{
  "n_layer": 16,
  "d_model": 512,
  "n_experts": 128,
  "experts_per_token": 8,
  "d_expert": 64,
  "d_shared_expert": 0,
  "activation": "gelu",
  "moe_layers": [0, 1, 2, 3, 4, 5, 6, 7, 8, 9, 10, 11, 12, 13, 14, 15],
  "router_score": "sigmoid",
  "normalize_top_k": true,
  "routed_scale": 2.5,
  "balance_loss": 0.000232,
  "balance_bias": true,
  "router_logit_norm": 2.0,
  "router_bias": true,
  "init_std_router": 0.0122,
  "lr_router": 0.000413,
  "n_head": 8,
  "n_kv_head": 8,
  "head_dim": 64,
  "vocab_size": 32768,
  "norm": "layernorm",
  "norm_place": "pre",
  "norm_eps": 1e-06,
  "positions": "rope",
  "rope_base": 10000.0,
  "rope_fraction": 0.25,
  "qk_norm": false,
  "attn_scale": 0.125,
  "tie_embeddings": false,
  "parallel_block": true,
  "init": "uniform",
  "init_std_qkv": 0.0244,
  "init_std_o": 0.0244,
  "init_std_up": 0.0244,
  "init_std_down": 0.0,
  "optimizer": "adamw",
  "lr": 0.000439,
  "beta1": 0.9,
  "beta2": 0.98,
  "weight_decay": 0.3,
  "lr_head": 0.00404,
  "warmup_steps": 387,
  "schedule": "wsd",
  "decay_fraction": 0.772,
  "decay_shape": "linear",
  "final_lr_fraction": 0.1,
  "batch_tokens": [65536, 131072, 262144],
  "seq_len": 1024,
  "doc_mask": false,
  "train_tokens": 998600000,
  "steps": 7784,
  "dataset": "wikipedia_en"
}
Below are experts of layer 5 (counted from 0) of a mixture-of-experts language model. Rows are named router (the router's row for the expert), down (a neuron's output weights, with its number) and show model dimensions 0-255. Each number is 50 + 10 x the weight over its row's rms, rounded and kept within 0 to 99.
Before each expert's rows: "raises" lists some tokens whose logits its average output raises strongly, later layers aside. This comes from a sample of Wikipedia text that the model never trained on.

# expert 41
raises: " Islands", "atic", "==Personal", "|---|---|---|---|---|---|---|"
router:70 56 58 51 44 54 34 39 56 49 38 52 55 55 45 63 57 66 49 57 57 55 41 27 39 46 39 44 49 60 72 54 69 55 66 49 57 54 42 55 58 29 24 50 40 48 69 23 48 58 51 49 50 48 58 63 27 67 50 61 62 59 28 32 53 53 58 51 61 57 27 38 40 50 46 49 62 69 52 33 42 50 67 49 37 47 58 59 68 50 41 62 51 48 53 75 46 36 57 49 45 69 62 67 35 54 46 44 47 31 71 24 48 47 50 63 57 40 42 58 54 42 59 49 39 57 40 54 37 40 44 48 62 47 48 51 41 68 42 41 52 60 42 29 47 60 55 60 31 58 57 34 64 56 44 37 41 60 31 42 59 51 47 40 45 56 42 52 63 45 64 49 48 64 45 40 67 28 50 55 50 51 49 55 42 49 33 44 46 57 39 42 36 60 43 50 43 54 64 43 43 49 54 54 47 49 57 59 51 39 36 45 73 52 49 44 30 47 46 59 60 45 70 55 43 56 56 65 46 44 57 48 71 45 45 36 45 45 47 37 45 36 41 52 49 46 57 51 56 56 49 46 54 45 51 53
down0:56 41 51 51 38 47 37 49 33 39 52 41 49 49 58 55 50 59 75 55 49 54 51 50 42 54 41 56 74 70 58 53 51 47 36 47 43 46 46 35 51 46 47 49 48 56 56 38 53 55 31 44 34 65 64 33 58 60 49 57 30 61 40 48 48 57 20 43 41 63 50 59 54 55 56 51 43 65 51 31 48 62 53 53 70 48 60 52 46 40 53 60 46 48 39 64 45 67 26 60 54 55 34 37 33 44 36 50 60 51 47 60 48 68 42 53 61 46 58 61 49 42 48 47 55 41 37 37 65 49 52 65 52 47 43 57 50 47 33 56 29 38 46 64 54 40 50 30 55 48 43 50 64 36 53 63 62 45 53 58 57 45 47 52 52 66 33 50 51 59 54 49 45 46 62 54 46 65 54 45 51 67 46 41 61 54 34 42 43 56 55 52 47 51 41 46 63 57 49 48 47 62 41 55 66 60 46 42 46 52 54 45 31 47 48 26 51 77 27 41 36 59 55 62 56 34 35 53 62 47 46 48 47 52 34 53 60 66 59 46 46 50 35 39 51 49 47 47 51 58 51 49 56 49 48 56

# expert 89
raises: "ft", "ct", "ce", "qu", "ven", "ire"
router:50 63 47 51 42 28 41 60 46 48 66 44 70 57 34 74 52 62 50 67 38 37 49 34 56 33 40 63 50 49 50 45 46 45 59 63 30 50 68 54 71 51 41 39 59 47 51 66 56 51 50 46 50 43 41 52 47 58 59 54 63 54 37 44 50 37 51 53 57 60 49 48 45 37 47 56 33 48 57 68 42 49 53 42 43 52 44 45 50 42 63 38 56 42 61 47 51 50 57 69 56 58 47 49 55 48 57 47 55 55 53 75 53 56 58 29 39 47 57 52 36 40 47 49 45 39 60 56 35 56 59 58 59 45 46 48 52 35 57 52 70 42 57 48 49 48 61 49 40 48 56 38 45 49 59 48 64 39 39 60 57 49 46 41 73 59 61 61 29 47 62 51 39 52 22 46 33 28 46 39 36 46 45 56 47 48 56 54 66 62 43 43 69 44 35 35 54 54 60 43 44 58 55 50 62 52 39 52 39 48 58 59 58 45 61 59 59 61 61 44 46 57 59 46 31 55 60 60 53 60 44 52 53 53 64 61 47 47 67 54 48 59 55 52 40 56 50 51 59 51 42 44 49 53 47 43
down0:65 56 40 56 56 58 63 43 61 46 46 53 27 54 36 43 55 43 53 57 50 47 55 52 41 57 63 55 69 55 57 45 43 55 70 33 61 65 64 70 56 69 51 36 49 45 66 37 49 44 54 51 33 52 49 55 62 43 67 71 51 40 59 55 61 41 56 52 46 53 39 51 56 51 34 45 61 56 45 44 53 38 36 64 37 61 54 57 58 36 60 39 46 42 53 53 51 67 56 49 70 50 44 64 55 42 53 29 56 42 57 57 62 53 61 57 41 50 24 45 31 45 52 51 40 50 67 43 29 45 51 35 65 51 39 81 35 57 31 63 50 61 53 48 51 52 76 72 44 61 42 48 65 64 27 54 54 65 38 48 66 62 56 48 66 42 42 41 49 54 60 52 49 42 43 38 68 40 54 45 51 47 59 44 35 58 39 49 49 64 44 49 61 49 53 47 38 44 43 36 49 46 38 33 40 76 55 50 37 39 47 48 52 58 44 56 45 39 42 41 52 55 43 47 28 65 43 44 41 55 40 55 66 49 46 35 58 38 54 45 51 44 51 38 60 56 49 48 68 36 42 45 51 45 48 44

# expert 1
raises: " zone:", "ically", " (Gls)", "0,000", "ment,", "ala"
router:69 53 42 25 57 55 32 66 45 52 31 51 65 23 53 41 54 53 49 45 46 49 59 50 50 48 52 64 44 51 55 55 65 25 45 48 38 45 38 63 35 52 45 47 44 50 65 41 43 53 47 48 56 57 62 62 51 62 54 63 54 42 47 36 44 60 70 53 64 22 64 35 55 57 45 56 71 38 48 50 57 47 46 49 59 47 60 62 50 48 38 57 64 56 59 53 48 60 43 45 49 56 53 58 37 61 48 42 38 38 26 37 39 55 38 36 70 44 53 67 51 66 38 39 46 48 51 61 53 52 41 48 57 32 66 40 42 53 55 67 51 40 29 52 49 48 53 70 39 47 66 38 67 69 47 48 51 59 26 53 40 53 76 68 64 65 33 53 62 55 47 38 51 42 53 40 64 51 41 67 55 49 48 30 35 44 43 50 46 61 51 49 34 41 43 46 47 29 68 43 56 40 52 55 32 64 41 40 56 50 41 50 46 39 51 40 54 40 62 55 53 53 67 61 45 62 51 42 51 52 54 57 68 43 35 29 57 55 28 54 51 51 45 64 47 25 58 45 46 59 48 44 54 50 38 53
down0:48 62 42 49 57 55 28 50 39 53 48 48 50 58 63 58 51 34 34 52 48 15 55 30 37 77 53 52 40 51 55 49 64 57 41 42 56 61 34 56 45 67 53 52 52 45 47 57 49 30 49 54 41 55 62 56 55 58 43 57 50 59 58 45 51 45 50 36 63 42 60 29 59 57 42 39 69 49 42 44 58 55 45 46 45 52 46 42 45 62 38 34 50 54 75 52 44 46 73 34 71 45 47 49 40 53 56 45 44 53 60 60 51 54 45 55 46 41 36 56 30 56 30 37 49 60 54 50 47 49 48 38 64 41 58 46 56 38 57 55 39 51 43 51 47 63 47 52 46 48 54 53 61 57 48 50 50 59 42 46 42 37 48 62 56 58 54 46 66 34 42 23 62 66 43 42 36 59 38 39 47 32 72 43 43 42 46 38 60 39 53 58 53 49 51 56 51 44 57 51 66 63 44 68 49 40 78 56 48 49 40 54 61 26 47 46 51 44 65 50 55 49 44 59 44 57 55 33 63 51 60 59 52 48 41 59 46 34 48 52 36 43 51 56 54 32 51 54 44 46 47 47 54 53 68 54

# expert 26
raises: "ctor", "ere", " number"
router:54 46 38 65 56 52 66 63 55 32 53 51 51 54 49 40 45 42 44 74 53 50 55 56 49 34 50 55 51 54 62 48 33 40 46 40 32 55 54 45 55 58 62 44 49 49 31 71 56 50 32 43 36 41 50 36 54 61 59 62 62 39 29 35 60 38 49 48 55 48 57 47 70 44 49 54 23 69 68 42 50 50 50 44 55 49 40 58 58 49 42 52 43 52 54 41 46 30 30 71 50 63 41 47 61 43 63 53 44 60 63 72 58 52 53 39 33 66 63 52 54 43 42 66 62 45 47 51 42 68 42 64 57 46 37 52 41 43 60 49 61 54 53 49 35 57 35 43 46 63 51 40 30 54 57 49 72 63 45 58 63 24 47 47 49 48 56 57 44 59 44 61 55 42 32 49 31 70 58 48 37 53 52 67 30 59 56 56 55 67 60 49 55 63 48 32 64 42 50 36 47 61 47 56 32 42 47 52 49 38 39 35 51 56 54 49 58 42 47 28 56 74 54 55 73 39 55 65 60 63 49 60 56 64 40 62 57 37 54 49 34 50 50 65 51 39 37 39 72 56 61 50 48 58 69 41
down0:44 48 60 60 39 47 62 44 54 44 57 46 52 51 35 37 64 27 71 48 55 57 52 63 70 48 59 55 40 29 53 66 20 43 63 39 52 55 62 37 55 60 58 29 43 69 50 61 26 62 59 42 36 48 59 46 60 52 52 35 43 60 49 63 60 52 42 56 50 54 36 58 59 64 34 56 39 57 55 49 48 51 51 56 49 46 45 42 43 51 62 39 47 43 52 40 41 41 47 66 71 36 59 26 43 39 58 55 46 55 66 55 45 41 51 39 47 56 44 49 53 46 47 72 40 49 47 51 33 41 59 53 61 73 51 38 51 47 34 66 75 49 52 58 43 47 57 52 39 35 47 61 39 42 52 43 39 60 51 69 51 53 50 63 55 53 53 58 52 64 35 57 45 57 31 47 51 56 53 54 50 60 71 48 52 45 38 47 48 56 49 35 45 41 57 48 48 58 38 53 50 65 47 36 47 52 39 51 56 46 40 40 57 41 32 45 64 62 37 46 47 74 48 72 57 35 56 57 54 68 47 66 61 57 63 42 44 54 54 60 48 57 51 46 55 30 36 26 69 60 45 63 52 41 44 55

# expert 115
raises: "VN", "ers:", "erson", "%)"
router:46 38 51 57 50 37 49 41 41 46 55 56 46 39 37 49 59 48 40 55 58 69 47 51 57 53 49 54 62 64 75 61 51 45 54 75 46 63 47 46 46 57 40 51 33 51 32 51 49 47 39 31 43 53 48 24 51 50 54 65 64 52 25 55 61 61 56 57 43 73 60 48 44 39 45 56 63 32 41 54 50 41 24 56 53 36 55 42 51 53 52 38 48 47 57 56 39 42 47 54 59 30 47 46 50 51 39 50 37 57 52 59 53 67 58 38 34 54 47 55 53 57 56 44 66 51 46 59 37 62 50 69 56 56 46 37 58 38 66 44 61 52 62 27 34 46 52 58 54 73 37 61 51 57 57 54 41 49 45 52 71 47 39 40 44 55 49 54 34 43 63 70 54 40 54 52 43 63 40 48 52 42 34 43 60 57 56 69 58 59 44 53 57 48 34 57 50 61 63 58 48 46 63 56 54 43 59 68 48 40 61 29 43 49 37 63 44 48 61 53 51 58 47 57 56 39 52 40 46 42 55 54 21 33 52 43 68 47 34 43 45 48 56 54 44 63 40 54 51 44 54 69 41 42 55 58
down0:58 56 55 52 60 55 59 46 60 48 53 32 34 53 44 55 52 45 50 52 57 45 39 38 48 58 40 49 59 34 55 51 61 56 45 66 55 45 37 74 45 57 58 49 43 45 63 54 61 38 57 60 50 52 61 70 45 48 44 65 82 61 54 68 48 73 46 41 45 41 47 29 58 51 48 59 50 49 54 46 58 59 38 59 61 69 56 58 60 33 59 56 41 66 25 44 56 42 40 20 57 67 36 48 40 55 46 39 55 60 56 39 54 56 41 62 73 24 44 39 52 55 43 50 58 40 48 50 48 56 36 36 51 40 58 42 51 47 47 53 34 43 48 38 52 52 30 36 47 46 50 45 37 54 59 47 38 50 39 35 49 58 49 44 33 56 37 36 57 45 63 46 46 40 58 47 67 76 46 45 56 50 54 60 34 66 42 42 51 42 44 65 44 70 49 48 54 36 56 55 52 52 47 63 61 51 53 49 49 45 47 66 47 44 58 56 25 69 61 43 52 53 58 64 46 62 34 56 39 37 34 36 64 40 52 52 52 58 59 46 49 45 34 22 72 60 43 52 46 35 57 54 52 48 52 46

# expert 68
raises: " by:", " Released:", "|---|---|"
router:57 31 38 66 39 39 42 56 44 46 53 55 35 37 49 52 60 36 42 64 60 39 39 54 51 36 57 31 50 68 69 45 48 52 44 48 47 71 50 45 47 49 59 49 41 60 40 54 65 45 48 46 48 51 44 46 42 51 35 73 64 53 31 64 77 60 49 38 49 60 53 39 41 35 41 60 58 48 49 50 46 57 36 45 63 32 53 49 61 48 52 42 46 43 60 60 61 36 43 42 63 55 64 38 43 42 53 44 44 54 59 59 52 65 61 37 31 53 52 58 46 46 51 40 67 67 50 54 40 67 33 59 63 58 29 42 47 40 46 37 51 52 52 32 50 54 57 51 52 63 22 58 32 29 53 37 47 50 42 51 80 41 63 42 44 59 44 38 54 57 60 55 45 48 43 59 51 49 48 49 55 56 41 54 36 43 53 63 38 63 41 44 54 61 33 62 81 72 58 48 37 58 53 51 36 44 59 78 45 54 58 48 35 47 53 40 55 57 56 44 60 66 54 50 58 37 50 48 60 48 59 46 33 56 48 50 70 43 55 60 43 40 46 62 48 47 34 49 45 41 59 60 54 48 51 66
down1:52 58 36 49 47 59 42 60 50 54 52 49 38 49 56 54 59 56 57 65 53 71 42 70 64 43 40 52 45 38 41 32 53 43 48 58 40 55 29 61 39 52 38 52 59 64 51 57 54 66 50 70 53 28 59 46 50 57 39 60 51 49 50 43 60 54 47 60 71 58 56 51 49 54 55 42 70 51 59 47 42 31 55 51 66 64 39 70 38 62 56 52 27 58 54 69 61 55 51 66 74 51 38 51 54 43 41 50 53 44 46 42 38 35 51 65 46 47 75 61 53 50 53 46 47 52 45 44 49 50 55 40 56 49 35 73 53 52 54 73 47 60 45 25 35 31 65 61 32 46 65 39 50 52 46 59 48 33 50 47 54 56 57 33 43 52 46 53 45 51 62 61 45 49 56 47 40 58 60 45 38 48 47 61 51 50 42 57 50 43 66 47 61 63 50 46 52 61 55 61 63 64 60 45 41 56 48 56 43 34 46 38 49 62 51 51 57 68 45 35 50 50 58 41 50 67 55 38 42 44 36 55 45 48 42 67 36 65 62 67 50 66 45 43 49 50 56 54 42 44 64 58 53 59 38 42